config.yaml
n_layer: 16
d_model: 256
n_experts: 64
experts_per_token: 4
d_expert: 64
d_shared_expert: 0
activation: "gelu"
moe_layers: [0, 1, 2, 3, 4, 5, 6, 7, 8, 9, 10, 11, 12, 13, 14, 15]
router_score: "softmax"
normalize_top_k: true
routed_scale: 1.0
balance_loss: 0.000701
balance_bias: true
router_z_loss: 0.0001
n_groups: 4
groups_per_token: 3
init_std_router: 0.0113
lr_router: 0.00137
n_head: 2
n_kv_head: 2
head_dim: 128
vocab_size: 8240
norm: "layernorm"
norm_place: "pre"
norm_eps: 1e-06
positions: "learned"
qk_norm: false
attn_scale: 0.0884
tie_embeddings: true
parallel_block: false
extras: ["capped logits"]
init: "normal"
init_std_qkv: 0.0312
init_std_o: 0.00552
init_std_up: 0.0312
init_std_down: 0.00552
init_out_by_depth: true
optimizer: "adamw"
lr: 0.00129
beta1: 0.9
beta2: 0.95
weight_decay: 0.098
lr_head: 0.00912
grad_clip: 1.0
warmup_steps: 285
schedule: "cos"
final_lr_fraction: 0.1
batch_tokens: 65536
seq_len: 512
doc_mask: true
train_tokens: 386000000
steps: 5890
dataset: "wikipedia_en"
Below are experts of layer 9 (counted from 0) of a mixture-of-experts language model. Rows are named router (the router's row for the expert), up (a neuron's input weights, with its number), down (a neuron's output weights, with its number) and show model dimensions 0-255. Each number is 128 + 32 x the weight over its row's rms, rounded and kept within 0 to 255. Numbers have three digits each.
Before each expert's rows: a language model's description of what the expert responds to. This comes from a sample of Wikipedia text that the model never trained on.

# expert 24
What it handles: Punctuation in lists, tables. Periods, colons, pipes and dashes inside numbered lists, tables and coordinates, as in 1. item, 0.5 acres, 1–2 scores.
router:157131110096175077139113110169122067152046152095136058120153180072147110053143147110087125126111196136130122084098128144156157170103150109118128120137145136112100160192169140064072127143155155164119158103159131143132134151118180177120127209132117186142149119100151080135095153136146102178112149151177090151176100094115160163075108126132119160147144077045125153058125109075136114158127138125133180121129131149161097147118189189113050080082147066136134099128152061084097104129069164114185105129105140098088126125136111169137130128133165080119147121186109131112191154145128180081147111153149106082163131120132120141140165129102151129132105105182141113159129151074099103139176122139119119110150076137151187119152083077099155121138115145179119103063114194160127160172131148
up0:091082113120159109151151146094089152175163146132112145076094170150116163127135175121098121117095102164147125129143107135143141141109119156105105109175172161156129148099149195152134116133141108114154137101187188109125146141067148108112145094164157135132127200217133159131188138077106089178144113113113192055152145110081077142098125106122126159084164172102119158146141082135139127143125161088107064115158107128095142112078125063131166122180112147170172138201098123095068167123125079073138137164112097110170156128099086107145165156135187150125163170136099091177094124118033125094118148000101106139112142121228111094056109154124125111148101118141125101144112112136109140114132107174144115104116172122104140108136095130161118153137148096145154132097138088125136192161171101
down0:117144129129145116171143093090157103096170121138124164051110129149136130105110172182120082163198116131158143145129122121113149154142125139125130147172121135193084113125163190165094153090114155162125214085101166049109141127165184056134133128152094068040093110149175149148106119121110101155124100156172148098146177125116163080119130128103101135061065147072085161063126022107154129172163154042121069100094095168130110096150080100151118157153116137102127125169155189115149143109167142151141155205156106131122179145131124082131124138091069115092145134189097126123101127106085130157103155129148136144149146074146158127111133131100153100105056143134157195118146094181101169137148158093091101115129133099162126151094132121149112113088139174085125156119106123095116101145102102

# expert 18
What it handles: Clause ends and conjunctions. Sentence-final periods and clause-joining words after a noun, such as ", but", ", although", because, when, ", and".
router:143112080027114092145171061120146139123114150090108080138101167128156118115126161120068161093139165126094176108108146144159175163110176130118113182163145174141039123149134136150096101190133128139153145130144155170109088130110158118078121163104112162188191110130142129148176141088128126161112122174183111174140083120119164135077143080125181111095119080076083158093131111133126130148184120109123108040133093213065095139111137147192087132131195112168146095137158098072065145192101131095160085171126126112079152152130121156128145101183147096139175124175088151113137144168096152093127093168109064109162130103160110129077138105145176099142141133136076114112118172060122121134128090172117131146139155137151201140103125107124131090112085118131136145101123162187122095152147095
up0:138070147132174120131141103127130127117117101098066079054147130143169205120155115123117128143151109154183096097136098124164100175157178101161105104157110140107140106093118198080120134116153120138103097149165139179086124139091119149135157125097136070159163158143130117107097089114159174080140046150111148137190175155113190170152121177156073140073185173106094110191160104106111105154089128088102069122128119143090118102129155126161131123133107170136085157129075192119130110095113116143101135092102174101103185060151136066147156117132124134193162131189106163088172103163082186118185136112157133145118187137178121080117141112027130111128114132157087113085112157134160145096139091081183147118138123175143082069143123117128158146130164129147126117068138132141108197094139147
down0:179131091146122117190167094062096088127066129126097076154115117125075140132113140166146124067126106096087077129159130108161134153103137103170107151136109111136143145123103178128085102157121173137129176152178087131126107122136101122078117102151102104130099133128162159083173086138123151169136102174117099082114151117124116113091161144120144097106172135078134155141149123102123144100143128119174199139104103219133167084088144114104115138146153184155107134143143118118161114134159099147130195141168208062083142126133143065132091048122069209157080087102154227111133133107128163174123111098126149120151113158195134136200109130084145125146100144113121175054126126144111113124114113111117148167148093110132111192178069157161146144177130103068088119150142085076193067146111124

# expert 55
What it handles: Closing punctuation and breaks. Closing quotes, apostrophes, parentheses and periods ending a phrase, and the paragraph breaks before == section headings.
router:180108144106180118093134077188150084153119200086121021140150169110129098102167181116085152111095125112087159135080147177120134147107127128152086156150122124103118177181183106087141130153183128121158218146146147152121049109108192128139160146134103126152154094143144077159153135132170156177129116171132118181116080119119187140145188129107154105158159108055089146109109077154199116144164149154106135098116115136103150150152103152150066088137166124085101109156149141102141170179146165125167111135109124100099127095136091163157125131128171090157094139133086187110205127154105175088151138120100127127165111104196116132118109114122158124100141104136119090142121191071071118049131115138100145152134080150184142108100071082145119074104109089161106105091134155117077123121130143
up0:109141082138100141160078108097132130125131128114132158163099119063134094096103168112137111108169104130143154109131035153126109060140138107091147112161110140089133155187111176159184133107156188068113142120133093110156106054125165146090144135104119139118206051133131139132208136170121077130203148141139084160143122143173199112106140109146149060142122114085105151129120104127137108164168151118137126115111135186094107109076149068169112127073140171158043110129088129173095144145135166151106145158113102190153105137127112153119148093102133141144150184120166086074117159132101116141192153173051095163171135131136145155116113189132179136089127099212145108079122141089087098092150183143128123133125130113126074165167105086158114122118107170161110158110109176160070123177137110
down0:080100168134127145062146113112127185182123128197165130109096166137119133164123097124080122062240129111164096121143118125090131126106203100132112172142126092095155128106121096121090116133090085163161116118143118164100078194121155106107139082122141137090089157169107157119098114133135132094144116141122201145094139110114177162123123098137155124121139146109158066125088140092149166105132105112152127145078189120159148120087116082081155114163102081128203142113186091086152140116169153084153127147160174119127092135093168196074099145143100149091139102130130111114099054152072140118154144107114158123134123150116090092171160067180138132134077134111148064213160117180098195109150119159138086143123133172187183118086124110117130058156127058098140107081098101110157157120139146